From a checkpoint of a small mixture-of-experts model trained on Wikipedia.
Size: 8 layers, width 160, 25.5M parameters.
Experts: 96 ReGLU neurons an expert, 2 picks a token.
Below are experts of layer 3 (counted from 0) of a mixture-of-experts language model. Rows are named router (the router's row for the expert), gate (a neuron's input weights, with its number), up (a neuron's input weights, with its number) and show model dimensions 40-79. Each number is 500 + 40 x the weight over its row's rms, rounded and kept within 0 to 999. Numbers have three digits each.
Before each expert's rows: a language model's description of what the expert responds to. This comes from a sample of Wikipedia text that the model never trained on.

# expert 19
Possessives and adjective suffixes. Possessive pronouns his, their, her, its and adjective endings like -ical, -ional, -ular, plus National, International, public, often before life, career.
router:496469580438441553439409528596555489475488565476553477441430498480462519516487512500535535548463482533420498493565520524
gate0:494524503499474523544504497525467556514499488536526415426490453557461566461483506511460543517481529393537507438541474529
up0:476489550491528563475497517534506545484411480535492512472410536474478532495562505491523483498499502530524525481497444488
gate1:475496466509565476481461438554450516504462470522452488484527511480549538562455470470568463505461524499445454504546452538
up1:389520485502525518482508486499551541491524533492595517566553523486521534572477575562486571491441521466564525552509523455
gate2:458519451459474510483500515534562566497500576506511414447529493507524549464471520468522496493509462503525535444531468512
up2:541448459489492553522475483503534506523530481464515494444513476503543493533516505519473464506468495513496454448533548505
gate3:503463499478511473481530469531452497486534436501504488549494420572506554569479572532533519447497551491468438466556534436
up3:520470470488492513478517521517521499453517528471433439522493501473491505521500472445504535389443514530501469462528452402

# expert 24
Row-ending pipes, word starts. Pipes that close a table row before the next row or ---| divider, plus initial pieces of English words like ex, pl, dep, comp.
router:524514485569506506509498495561435437508442449428544519414475516566518474511461552506515478476499512500620461500543533472
gate0:525433480568501493508539487515473518503493441495460438456506623519477493426490529523536536433466509470552488580474491467
up0:478491540539532540483438542452417524524525476550469573518511452511491523461496423446450463559474453549594445418525486455
gate1:465551549550477556518473542536525461447497481579535431536517563483541414499527486532509475532462511501537460527458488540
up1:486533483453520480434465519460436465553515573477483505542539504492535536565488466461515453578484510464486539469511539496
gate2:496568522484502483513431483484592544425458426508509526470506493502515509511559502497508455510498521486490481485496468474
up2:520510482461454462562507499522562475507491490475516504497404541489492494479439529492530485545461537510558534510512399455
gate3:544502490515495523490528490483473459487484466553528455504531532517464462430589497479537520477424555526431543556502496529
up3:554550462481475539433514472470528472502515407525535477458526519493473468488575463457573518493426566488470518582540501508

# expert 34
Definite article. Articles and determiners, mostly the and The, also a, This, Its, often opening a sentence after a heading.
router:464495491513522481551526451506560555445479537501517492545516495493467449446490500549538541489545535593530546455546515516
gate0:517432453533512483411490420520507524505488443508483534472475474469419469483564549493516557494489480460490482459491538484
up0:499454529470487532479557552478472483572439453550499487498457499498545435564480525518493436554514481428542494531414488514
gate1:505521536498521470508547522488416516467519473456494558550540555521563488553519544512601531484479485507506490595542516488
up1:537564499446435493509582442488535526537501487454485488489460508486547534458573491542441459488518495509544441517513586455
gate2:506477503396495429488556553576527481534498515495440540461563554458482481508537425592464455480462508482458504542493586535
up2:494499472502485528522477555605483505485518466581496469614463480450525505516442502494580491467542489452574489503466537504
gate3:471440453415504521480544487536529448585474473458518497499489492512479454523474513513509443488561507483441536454504483510
up3:476517517491516420483465499500537486536454529515455487485532586443507445535485457503587472461489551503487493549414521488

# expert 47
Capitalized word starts. Opening capitalized pieces of names and terms after the or of, such as St, Re in Reichswehr, Kn, War, Dr.
router:533427501476423503498457532532586558492566449467539470506491496534517428531522487511520562492463513509536448531442538457
gate0:488488514488479490500476503458529541449439511517462526474575471558563593525527467497407496544516449508515446478453552488
up0:501528494509512452447519526497505491522542494495543492476417470437476450479515493485538510482475542561486554482577415507
gate1:483515562461535563510419459454501445529495469500493480430521517484522484496462542494479489562498489466538506407511514467
up1:474533511468479572547486408509506528567434499535522438432448506448507534477485511507521450599516508516511485476479450495
gate2:513485546468497520525519565488435533527524495527503487526450543527396493580494426459459490528486489532502516516515518537
up2:523494486432537507513483577513509481517460474485512511525610506493508487525505503516483486478494546541525412554441527556
gate3:522494496524457503487514469553420534374465600484460506497512465530510480503467460479536443463472472479480468519503476429
up3:447442499490581485485412534473529444500481529518496458482554495529477513485424526487525531550561567500521490489475536478

# expert 58
Numbers in tables. Digits and small numbers in sports tables, scores and standings, often between pipes or dashes, such as 1, 4, 22–30.
router:528520516508516459482468591560532514527549508531465535491464520568530516508532460506488522509593524444505543404463493479
gate0:487420443539467507461476540460523517571513555466471508454545493537535426527463548572472481505531497458513524545591538565
up0:492521522530463520492485504520487536548497526471557442466483501536449581536509507479549544422492454502522476469484460524
gate1:528485468560515482515487513478446492547507554432505529521486502543490476521531520495441520502592404528528458569558537547
up1:433537529441547523548485519515486522368465461518504466486502465481519500423496474492540514491403577459545498493461465483
gate2:518431572502557518515479519461462559480417525558570489433564536508501484501486435513522554530410491494472467501468439522
up2:489469511502542420570511482478477525508529524520503483526485497488454514545416513451414501476534493464520487529518550539
gate3:514510465546471472553540490519489467555453501450559488439491537478490503438464548534571481532481548445495524501516540454
up3:534525521558531548460514461497491476516533560520579460426528463478426533500490498458475533494505490493491508540506495461

# expert 21
Coordinating conjunctions. Conjunctions and list commas joining words or clauses mid-sentence, such as and, or, but, &, though, yet, as in corrupt and violent.
router:486589561491499480522576445486524535505485488439493544431512434427477489575438564477490445535428487564520445549492533525
gate0:477508480447517460464539518435487507471557540550427540493458472479526549452434517476484606525481442504517513487530501557
up0:498566470497529470480568505439499534525522502558467548476465467487530507461464509526477509517548420501502546503530464538
gate1:427455525536485487470527533611497505559480554457484471458404503501486558500524528508502453573458559444574475475472461492
up1:532500517505470497508525581434470542488521464557558511482462531520542459514477495547560546481466498511461539489506500510
gate2:493523486504530445628570514396504496437539425543517394439494474516461486511561568461427584526489493516548462529492526505
up2:545468452548488481577563535491481531444545429476497435439587490474455442492533533510456530509471488525460473489502563484
gate3:468431505533502513563472452522507443457544520538523480451515502551501434505466492599458535489499500606498431477465471411
up3:491543485449511478440488505502531561567396540470522501562504557449459573507530493463441505511450519485487565489570518507

# expert 22
Sentence-opening prepositions. Prepositions starting a sentence or clause, especially In, On, At, After, During, As, and lowercase in, on, to.
router:493516557497548543577492478421453501533429514474576582417525489527495426451515527535460465497500476473426485469523470449
gate0:528532501493561505529544511467520499429465527495506500492431564521566485525548506518438504557415544445508496569558458456
up0:529505531483540524525497523605464515528565480486515520473494504506448503467535519495563519443508438530561497439497499540
gate1:448525413499512476536495447525507451469528484485461534611480449582562513474509450494467531533538538473470437468537387503
up1:479515537528513558428453554419501519469485507522569446526496495486479501517509536499558477528443467515574479440530604473
gate2:530478520544524509502515496463524476553472526541492529493538447590489510485481494514523561504506418450518474454471427562
up2:478480505471558516528534551530540539488582432500495515466409464502532444468501523521479509542564482526438474537498519507
gate3:478489493432536444550516467497545534478488545497481528480510483478451490470527489470467429525488429460456488496449528486
up3:468516500486500542549429498483543479523537523511517471488493506571494592438475515636501531494439563484537488581496487530

# expert 10
Relative pronouns, subjects. Clause-opening words after a comma or period, such as that, which, who, it, this, when, plus word-final ing.
router:494461420538548443476498473475509546466515489528522440495505466489510463518478442502563524567522396540524488515520501471
gate0:530516524483538474487542465524483466454513465513494475464570508476531553513503526476527560499471471509542544487536469485
up0:610566561414558411454477521520454486507509522474488524462530507526495561523506487551440541519492519464548526512472460492
gate1:538549438469550462462492555529525541539494497532526491494485535537543505497493426468487390624460490528477425512414459516
up1:583539494489444547479484498535515537429495522532492488523552546477488509438505550413563560532480467549506442515507584533
gate2:475550514447462471510535507484446491475534496416474517540498585480443535461536485527530460585527473529475444572515505505
up2:505420439477493467442527509513484452495542497459554450508398463454483519509506464445498511443532478461540500430524519489
gate3:492521523488483530479508490528531526494459488464475503527448455452471474462517481517530533499505524529501520402565530566
up3:460519473456536478528449498504520481545481480440580485503442533443455536463541494519593464485484521521444478456518518561

# expert 44
Word-start pieces of technical words. Opening or middle pieces of uncommon technical words, often followed by ing or er, e.g. chem-in-formatics, st-yl-ing, var-iants, sh, fl, cl, def.
router:537531456424516523520510451469454582454538481503467442494471429532444549499535557421509498488521458489555455489534551500
gate0:565551580516470467454514492509528503450518602622518508529505515556493522551486456460503465505431449499456570483494473492
up0:588519520514415526493506513517482466489499551501476476521531563576455529554551494491510475508475484522550505496474490516
gate1:530499512502561487509475503461528495500489467459499500503478505451468564537519525584427505502544458452480469468500557513
up1:446510491480487498545560510563521554506474408474444502563459532514461533500492495557485527489578496474507441445483467497
gate2:523476510454472501500517600537504497469462526452493435455528548488459482485499539498514466490524458511528487540483562441
up2:550425602466470487458528485522539539474563499507485461516431484526457489461554467534531430460500479473483532494505468531
gate3:537512505473399501508538570501417482513506424462592459506470497534565538465525457541487512434470525476467574446504514523
up3:546468442401524506532500529495493479496531523591567510500419463499517508427527466450539520504513462441457497470468485486

# expert 31
Prepositions and the. The word the after prepositions, and place or time prepositions in, on, at, during, throughout, within, as in "in the Eastern Region".
router:544549485507460550538521491483501489567483417477507486524468501476495479443436502457564506393491475488474403472545539507
gate0:486484500459491521560513398528520510542482544544473503454459492531537493511470404499532491431493420526526505404545488518
up0:477438560533553510438492536518471486462561481475584493527522562482445461534511487539484523549540542417536533517451537474
gate1:538521499514523543483528475520520453518481475445467516443581416493516591485549537517548400447537525443511495558550501557
up1:540578489521516529490496522463507455502461488523454460395487490537490563536485475471511543492503517521576535529494496459
gate2:476519509513595522447510482491522518564448522525539465443545548537519498550431542475412470520459442503522412540525505500
up2:461417495436481540487521494512448474527516491496560499483519474587542506472539505516491481507510494550419488529436473499
gate3:564544509523468523441600474538539475447461472516479556565463579495454551452480511538532520519463503508484517437533474495
up3:569497501475532533523475503545483536497508513521490469471523471553568515512494487480474444504408497448513482546652536528

# expert 38
Single letters inside rare words. Single consonant letters and short pieces splitting unusual words, names, species and URLs, e.g. Throw-b-acks, fire-b-ases, c-ran-es, ne-g-ative.
router:465449510461532546470430479527503486540425487456543497460534571547487476499560480497478486524499455572525491505523499465
gate0:513550406437507504455566531487522534541462418624563433483540553509534576573509460509525499517543480534470493549473529466
up0:557425476491510549491525538486462453509539497488565542519440570488543487552569530483535540542496475520488441466521514500
gate1:538523474483581446508427473510419563589478517539375489460454552492503553489528523487554510550458471517554581491481449550
up1:535517540500478486481491428520488572519494533502490563354522513431536515500500494578486519561398472568513512518533446437
gate2:440532479482542502472485474459557455558524459515481438513566481526504546467510425464420490519418495513497494497483566484
up2:484570574508503521538504498468517520412504524441438481532493500518484527494524458486548519470527447498479501468465547526
gate3:549484509496542485498590479550466548504471493514481559491526590523517536479533483489479565478511441476487483490447502560
up3:504524515487495549492444482464535489516526529498462561507478516494513438513445470452474559414494485492506486378536505525

# expert 26
Noun suffixes and heading ends. Closing == or === marks of section headings, plus plural and abstract noun endings such as -es, -ation, -ations, -ism.
router:573511517520523431511580445464483458526523574503487443468528491451504470527420461541511495538529549532624456494533468461
gate0:552477560472492529474455512600431497544504463540515491488478432563491490411447496496499486476548452498562500523537483518
up0:545477479502503451510445457504535499510506476470483446514532420460551477517521521463497484479565498490483479470517438514
gate1:563497477584466437452484498445475473486476508556481488518516491468571583471524543479568529508559559502507520443550482490
up1:509577489506463531551489457459573455572478499489506513533446527487508448489513533536566443504498533466519497570488509513
gate2:476585517560528509519401523559545565485434491516466510500538493551533426491438527512505516518537480489431491501501495526
up2:532488554448461498522565536472519519501539565486527537518488500458552601438463543510450468464461487478563496512495517349
gate3:541513605469537563498505473498535516526503540498473490505504473485553430521533418493457474519449486495548492466479563517
up3:539460476509467497434489516619528549461506501600521422479457471526489528491478457448492457565467483525491612486552599506

# expert 33
Relational prepositions. Prepositions right after a noun or verb, mostly of, for, by, with, from, between, as in death of, died from, held by.
router:487504599562493508528459549505491465549467530455510512449504482512518535515462428472483525444489492415527499486496449592
gate0:529488519546497527503503523495408519546453487514448486515457474499510399563470528528470532562532484421472516528575491556
up0:570500538543522476451512471549481497498481547527441512466442472512575397498511499487527493539494543509458599476530417552
gate1:569521482517534523491550559499521444529425564504507472430527458516577540441466546546491415521589507542501514469562498546
up1:522585491476463462469494508537548509534431537495500481524478412531525535466492463498539418497495563403538463520540510537
gate2:530513509489479554460524594496413487532537441481406506481493455474528461502545483529526497568499484463475561520431507563
up2:492493556481491454555527504494454530556465573454484489433476471510508447466407551445516483503428508491464540508478444457
gate3:513497528538555442446481493510519450548487501500507498526515474513451520583537514441464504478442471480528490492424516544
up3:551536507444550475514454519473457475463523493511536523450505410563558452548540512475510456472498516547484556534468440493

# expert 35
Word-start prefixes. Opening pieces of words right after the, a or and, such as con, en, Pro, An, sim in simply, do in dozen.
router:502445510440481604525521489434559474534544516485482442540484524413528510482613541521508531458486457496584509518491498493
gate0:544528558521579440486536516500578503536533500526477499507477505424489492433568455467457517417493517519430502565488557522
up0:539408498503483515553519498487516430511481504566542504483482505501486496504592534498462510460527451526441558522494524524
gate1:493449467483465495556496473515504600508492449515442583488524484448429453446481403561569531538484523467527484472596438518
up1:482468581499534464489493518475446508468490514458519434506507501583508581502506573498469474484578522454539519432420525514
gate2:505445528550460511526503433433501491553508530476553489483519441485459507457546514586518555419472430522550528415437499514
up2:544538503551508540451494562527479480498489571538498493520492552504545544480509489495509469482525538454457503515570528567
gate3:556483498475471476526451505533491460563470594490527416520514573481480498490519550483485458441502481525523470423443552515
up3:507469493431475454478512470521501424496447571512471425432530624470544528490481527500471470433444481527525472506478500511

# expert 30
Name vowel pieces, hyphens. Short word-internal pieces like i, u, em, ull, ur inside surnames and foreign words, plus hyphens in codes like T-7th or CAS numbers.
router:516472497502537420495550518515489469482442545496465488496493485492523462516482495609471476445469496462462505516518475527
gate0:497576518510509499468478552433500457519492513495485561504562474471424530501507545497571554451479547540578462506513559475
up0:475448514518552469477531475501533537526508540563510512490531461507543600518553517392480473462557492460554525430524510546
gate1:570525496446574445555481471451469485471517433520536524491439476534486458479518512518492563558459455500490459473581436495
up1:439550540531449496465490468571486519485494449563501485532538487471518513458514511492539481549553477481475447537501554452
gate2:537547513472450438469476551504505522542555512449537435474423512519477488469473430471568552499461473510476535543514561435
up2:541472517478493532457542494426494465514520542541449489469545445535515502505468534457466425528522584517526456509523410524
gate3:488439522460502489501547481516529466500460480511485543536582435459501529425502593504418446527533447502514437468493494474
up3:454471525436494532530501435471506468423467491482402540486514482535492439487556532509487433485481454478497459528491490542

# expert 14
Verbs, particles, object pronouns. Verbs, modals, particles and object pronouns in running prose, e.g. can, will, move, sent back, return, him, it, take off.
router:484529465496522537455535486424483479535544477590489510492497508505492459508524509461548465547510524496548533498510500472
gate0:506522460563511521551531486553501502511452455554414516497495582480542477503523442482524516498496473564456486528532495456
up0:531530504439488547475508523487537567531494493477536478583534477445518546499472533492455439518536548449526473455497524529
gate1:473467516469522540503449466538559448512466493545521503500510551462537515511518516467459498488508500420558456507502600492
up1:468537517519549506515486496519548467498453479512510527503461532509537472520517535452551539498484474486496477483532532493
gate2:456517481526536504485553543414478559497523462541491480518520458523505489543462483508566504498527466543498472479521524475
up2:516539448537460520581437558561565491536557429462492442495506507517538539474522495428398569483442547547493465590483484506
gate3:503482454508498479483466539469460526464488431578504469507555594505521500500526493485511525494474473483469476495525473473
up3:514529398525529481429474538481507433413489525546448478462571557492509520502490505434445482522508443596454504482501497467

# expert 11
Possessive and word endings. Possessive 's and common English word endings such as -ight, -iver, -ery, -ack, plus spaced en dashes in name lists.
router:408458511437452425477424473463407420524500533533460441555527509413530496496500490477430517521505431477422508480464482506
gate0:509479533488502493485516497435550514481519542498492481488470451451539536508560513479480465506496476458526484507468588492
up0:483461508543524462530472499535559522490462502505547524443504476416508493557530492570574544521493577539546479465525587462
gate1:494503558496499497552449545538507521481534432552518468511484497470450484573565430498500518456506489481465519491422552603
up1:463483455481477528490520548421516509432445469476495475487467516435474532485501541537504446469524436461578499502516500450
gate2:513508562476546561570538449477467534537485490500459468523510485507439528532493518455458471485527458580475493543508588408
up2:494428457443481472560492509486553511454509467426443504420497450516488537491464436478502476556498489482507512526468520473
gate3:458469509473525542463468538487508459395571449536445470503564521469511477569559566512526476507501456421511514527451459543
up3:492575466556532518515419503476488493468419474521548551514467435532485522576502488458521533523520533452469472441521499413

# expert 60
Name-start capitals, title markers. Capitalized first pieces of personal and place names like Mc, Mar, Sch, La, and the = marking a new article title.
router:520520564497436535453492559477534478560476446436495569482483459550508526501467545477480487456488490455583485471475539497
gate0:596476498484535504476506508481522566557476486416471525539484570523521516516538489481450456531561480452502544465461446507
up0:451542459548448544536478519476494453510504527552504469472521482518551526418521448527538574502401501501508491524557567515
gate1:591488519484526469532493509526475487425489541484474522461532531478484553507465511538526553539438517498460521521485503471
up1:609534526472470453540545441528507512459468444485504573455484456511442518487498573565543559491425500477445486471495502509
gate2:442513502480420503440538550486494539500480461504492446438512529492522496532570523477580517465463479477454543397525462438
up2:532459542503532533511444469524520510498454513531491500438534539457468487501442495582511421536491531527464418528499423498
gate3:569507443462488461456513471483549448500489390455477505561564512468476441581484545532497465464473546476511546499491483505
up3:550405503476464475493507502538457532510459471450547471552443516443484511548491543501461470471509567447530548474499482420

# expert 43
Line breaks and section ends. Paragraph breaks and line endings before headings or list items, especially after infobox lines, coordinates (°N, °W), and table rows before ==Charts==.
router:429461447553493472450453447480534523467493477429531577443497502535490451544556437460481555485506549492431509459528461497
gate0:477509452475544482562466548442513498484454469412514566572524512532458493540492486475522523465459517458514506510455418463
up0:508579509493550493520482487473507485538499503522550536565472468520563435515501446431513483569508476502502495536501455500
gate1:454497458468481504550577449483493459470486565450485482470442531514553568446457544477539508490494473456515571557474456424
up1:549569560492566595489516569611500457461517455577513508475545537451489462511508505570537530503480515549443466512478568537
gate2:561564507522523496513478440520468521450514408474586426510491529501473539494477502516480528511499467513461495508490410532
up2:469495497547486482512478500470505494439527497491510482515552517628601530534493470557523516421469484513550418508473447490
gate3:515527523429565478453472500495529464527461427470509463542468507510449489536519472572548438447481496478504456436525551512
up3:526491532528469437534457481462464547527557449526432446538453456489447588554562468501495528557419448599448478535588476509

# expert 28
Early word pieces. Single letters and short pieces at the start or middle of a word, such as v in Relevantes, r in Tetrarchy, sp, sc, rel.
router:523459497516537485449537502450489536531507473529368461545513498507465474499620514480454492550485500426527537533544473505
gate0:554418516477469541549362584492519559538524488551552507509419568519556494518516480543544478500460461482475418512438520438
up0:548477502407544503508460547485557579454500501529513533568485566500542531516545531469545533463493410475475450526483525466
gate1:493414517503482517537492499481517496507466545552492506435452619517515486499503450515428554481489437542469522506522535465
up1:449480530456464514548504556544457506550534499500385482427513480529434456455494426552501560520546536484444463493516528452
gate2:522431445520511484427536450499461495507474581580475519457483482458518547528434497483510419512511480563514571541514476510
up2:469508522565453492456491525454546551583581493541558456454545482456456476492512535535573471491477496504489543490499535496
gate3:517520457520480492536445486515487462453542479448523529419528508473470533502547456543484462555466521478525523465511529512
up3:504474532430576499517580563484520429566486521544466558535473508475456520559444434536555507483527516495507527503488506541

# expert 0
Mid-row table separators. Pipe separators between cells inside wiki table rows, plus semicolons in semicolon-lists of results, often after numbers or dates, e.g. "12 January |".
router:479492527451530454599528594550522525432500525478546495529527497514465558468481613536522513502430509404479505538476448474
gate0:584498490500445453446539538456511535420484536496509535470499486521531507548498463468512534485586473463513470466496448447
up0:469492510466461510504478499463549544448424559460467552561485484506551487521532571452462480430562491455533468476549438491
gate1:505540509492374523424416472498479499529463526484509576522564492515497505510474504535557490475501479467377476458548511513
up1:488506482456462501442431510525474545518477559489527557516568478520517551428521546572536548491508484435444467510534567480
gate2:574479557503492527560466488540512446515481493509502500508429529536489524461525511466481485506513511506512546409499502567
up2:549484500475466484492495498535502457548452515559507479534515536495480444468454423487511508507519516521536464512547498539
gate3:493513525501519556495532498496488501405438464499532514557502561465499473539502504453542531560497503480534496444542514536
up3:541576465578448448452480528450560486559531542562477521505546526522612500498556528527515506478463493510545557543478482468

# expert 59
Verb endings and to. Infinitive to and verb endings like -ed and -ing, as in conveyed, start to raise, retiring, killing.
router:428565439457512497573507523509505469527525570551492462477496567533506530506495504513480473504509511464450483510498470474
gate0:480490557531571502501520472553503439448488511574502426542478543518389534498444452516560551522477533491503510470515468563
up0:492473569482521500463504467390510533501545495553545481548433456492451429501424457449500472470462494477489418434477499509
gate1:510448475396479439464480492519493514471509514543494445488510508433468549491451513464495539464499477499485541504522499553
up1:493511481506502533539524466566539528517513556513470479472543541565510551576465463520495548507505520545556496530475461463
gate2:473530482502496457537478517508543486480431540551478502555466542451480503482467530511542528451548518471470506469498499567
up2:457550492518480499514453522474500508434538484509506504481489531461440505527537523572500493464458551561509475568487533540
gate3:509483507477514430519437526480523492586531435493504456545494484553567497517497486517464443598527451461435519503477515517
up3:467634514488515483505473517520476575524462471551537515532465416501489527533540433488420581436511496536506518483456493538

# expert 13
Year and number digits. Single digits completing years or numbers after prefixes like 201, 197, 202, as in 2015, 1975, plus tokens like –present and century.
router:465427468516512534530537558518489489419543533518440466466506523503460511555508427554494447481576547488504547511464494444
gate0:497478534453539458500539528481525441536371410481475561541527492521505498594451517499547497557503475603464503493466509520
up0:515481478504521525524478530496558494487629488529478495528580503486506503459438456514487597439526490428535495512444482495
gate1:440477427486449542502583472492445518505569488526514563524504517426521511504465468506484519429509503534476513514555614526
up1:511529410530486529507536494437477530562527491480488514508474594384549526483528469527537471537471444483426498500510494500
gate2:487496499434538462436490527499532487525446552507525488487455456487554495468511446564630488490411471409594475484467468471
up2:496444470443531507461507530499497513493441519449520486481416515547512472595466500536608525444389532478528467498465497435
gate3:498531486439470568507485504442472555583492489426499544491536563495470481478542527477543554587513514491459521401471502489
up3:566531511461524548440512440455453514524431490479485523483540513541454512486515508482568538526525517574449513459441462463

# expert 53
Mid-word syllables. Vowel-led syllable pieces inside words after an initial fragment, such as ar in tsarist, ant in peasant, att in flattened.
router:545493513533512499482521505575589546506506419508476478502440584501442504448483443533444539450476496465486481469551483498
gate0:522444489506556508508515525474580472506498486471485451521529449483452593491473550524590527442495528598549541467538493535
up0:472548512552496493476510540513422492517502432568498536527546533493509595497461523442521524490528380492563551565481531531
gate1:478468465497543413486479493530490497525497489483411492504525471493443500549547491570520606522503453531461501510563472507
up1:475412546573578497492477471528491506496596495407521500557520589448459529485494563452476479439509549421524475577489449499
gate2:464450506511488564523473545570421480506532522532513512510530573449473540501597556506482474473476504539521417522580466495
up2:475553483505508534451461468510531519464451528550458525548451494508513496512560432538532410462488423560481467411487441524
gate3:487505504492578455441456503538484498548571518474459540550444564477517454513537529424472429486532523419505557487474465509
up3:508551464490472569480456480466436502514513431503470445499525422512509496454439481586523546484551483540503510505498429488

# expert 29
Line breaks and list dashes. Line-break tokens ending list items and the hyphen, bullet or pipe that opens the next list or table row.
router:484599543514517424570405508616538526458538500532465481522567532479506479526512492555557480498514498434490517515562526534
gate0:570477530526562518466492516553434477458505443551456492521526440486524501496504530463523455468549509467493520455491430544
up0:527541490500464507422464475502493463470535505444508520527417495528498466524492504533522480448514537602505476460542508465
gate1:418514472478464536511468474465454513527442458521482492494462518508499512520524521572447505562467485495475463487548551502
up1:416467512552469540463493391585505486506507482446396454455480526493549518475477506528512498502478505485573557482470572556
gate2:511490458477536542510564540530540513495509482440470521503469576502580521441513442508448511486487555448529634492490490474
up2:517502509462529530524479559505557475561465474525429489534514580512588493471494486516525433518501494459500620474498494519
gate3:518525548518484503496494483549571488538536497476522520514424507482490399559574499376539491540489423516469511464586510561
up3:508542516519513470499510557521518542492529551546495456496428462494508445489582466406550481490364475566526497459557514474

# expert 36
Month names in dates. Month names in dates, especially birth dates in biography openings and table dates, e.g. (6 January 1952, September 1.
router:533478585467458494535522494537521459402483456511504468545454633504460498495543592455440487513579478429447507460530439506
gate0:502476533476443541547502462461505528544524453492514483517511607473505516515523497522533537465512483454429459515499509549
up0:545506528490509481526491485463539469517473561529511547517451526506474467481446500481447589526480502490562442537517504553
gate1:503475507534547500494492547568468576501507482532558566540509519535455454456512492563474483511498419533517482552498510565
up1:465465560469568513495536502565506487460471534457604541496518540518467491487535499547508529530417507525553504543516570469
gate2:560501542484474496529467490569513491479448498508523487483472477502502541555559573491414484557500434507465435449478511473
up2:487440507483462576550492535463494496550443466484472476513474522564541536498520536507433471524460461491571492514471531448
gate3:486491438503496472484528466526465498506560466475555459500514503497538536522472485530455546542554468459503526466538513534
up3:507496587579522542442474530460494515522494501495414534513431464496467497456532538521521477429463529530512432512509515491

# expert 25
Clause and list connectors. Semicolons separating list items in stat lines and infoboxes, plus linking words starting a clause or list: including, called, also, with, as, said.
router:485516530432471497558484604525546526457557504467494529497517497455470548468460528474592423529509447510439485542474490571
gate0:476498602499464513477495493493516563482550391427526496453566533449506483516527431520575538518492516489565508474477474501
up0:489427466507485496533494497552517559529515488470517492523465434506500507546529531471536517451480467504577590446450438469
gate1:458559499555427505530476516515531437415518505423512515420495520464489459460521462477460452457447503498465506617563583564
up1:492529482507533491527467562544458504486475503543459424488517485503498501527517457568541445555564445437549456458398470534
gate2:521479463516501434543448519508507446522514540508461437475541532532466511512530537506528479578534472531431504490482529568
up2:496570499452469563482511460494495524541519470449457588438481458516491474456538369487415481476451506468531503513516498542
gate3:522471493421496530558480559524501512478530522550464520488472475513478520503480470471474521436434501455459511538526493514
up3:549478466481562538570493444539484443449551524528490601477469520614454540513545520443488530418474431459488501540535459507

# expert 2
Nationality and country names. Nationality adjectives and country names and their pieces, often after the or a, e.g. American, German, Pruss, Albanian, Soviet, England.
router:469456416531470551509487578556408532438472496485511454465456472462493521534416516484468594506453515500564533468564501546
gate0:496536518403498502579500492440531479492505510577533491554453457418504541507530556526461525441526478525525498515475453512
up0:554444524517534443469448540468439519561515519490461510450553462504501522513567510512493540451565478455500477470454614601
gate1:415438458504495473543452533489447491520570449452519595456475496551525513578538472465531494523542481470516482451500410505
up1:598481561567515523501513501517509538504532530507472477495600592461533517455489485491482447491495595507499591522491531525
gate2:482481493416530448524480571448512522563521499434545428515427402479485539409469522512474490467557525502456443508543523479
up2:546441501550493546521544526601545496501486473533458564533541545539526502499574501477499500513502484527505482498485501477
gate3:496462517597508518533461533586472490505458534551527538490456475489546519488491459481506509508529456541556449502512437432
up3:537500534552499407521487446456482469460462544464543479566532464458540475447490461491514441521469460444567450407523509538

# expert 57
Name-ending pieces and plurals. Plural endings and final pieces of team, place and title names, such as s, ers, ies, y, and compass words West, East, North.
router:482534580580549525545494470454523516573489475535477498555538496444565479491473515506465523502475455516540545554420511484
gate0:526564458508509487535462485439509563529461539517493470566489503530521535490535509542514482519488476519525478503464379507
up0:466456491503566467478433533434486437561547457499452515536473576534522562517527519539485492482456514424586479504498507445
gate1:516576483540487420535515527487446543487487505519536508500542486495553502523508551534474430569478546447488464387529442538
up1:470557503489593535501472482415504409540542518511483455480560495490466471504486514542565419444517528538441518507475515511
gate2:526484485498487480541441482470543513442467446520485540502525448501512503470535390452550459503529475512654500510477426501
up2:515526567536485513506572532462466553516573472481460521512482502506461484541453501462505510516499482496492539475563468493
gate3:503558601527545423444464473548486518520459491507482544475490540473444507505520470472450491598495523544537403501500469474
up3:497483539471564547558521480577529524514475415468499593495535526468499543490520473537450461443423489538502534570553471505

# expert 46
Short-vowel word stems. Word-stem pieces ending in a consonant before a suffix, such as ep in Misstep, up in support, aw in Raw, amp, erv.
router:503545474458384500563476431493467494488450516570448488472482471497522483596504572541478514462533506531505516504492496486
gate0:524502435530546610554509501545491508479506464505501466537497558475508487524563483470447559495494451515522435461439550535
up0:566514499555440593533552501466507506460514479476477462451510556542545530544568522495482508483500457454541422510505563581
gate1:485530500403492496530495508558521463419464573539529425413502475580531516505528490489434575521494511517505479488499538479
up1:500481465528475530501562567499484463441558464436520384433580531496545563505502509511529510544527536508460547488488537489
gate2:547520520469427484444500502504529569507529507519478513572577501494588493525496551533490548507506532517516473504538489427
up2:496530472524486546562491550569459496474446480542520525495520479513437530414531592518537461458534436537458478480423544564
gate3:519513505492425536518513579472455432549535484490457472453500532483472505567516541481534528414458510465489536449476453521
up3:509579536512443511513497467469412488447488501440575414462549465482505528527449413518478485486491547451451516480469491501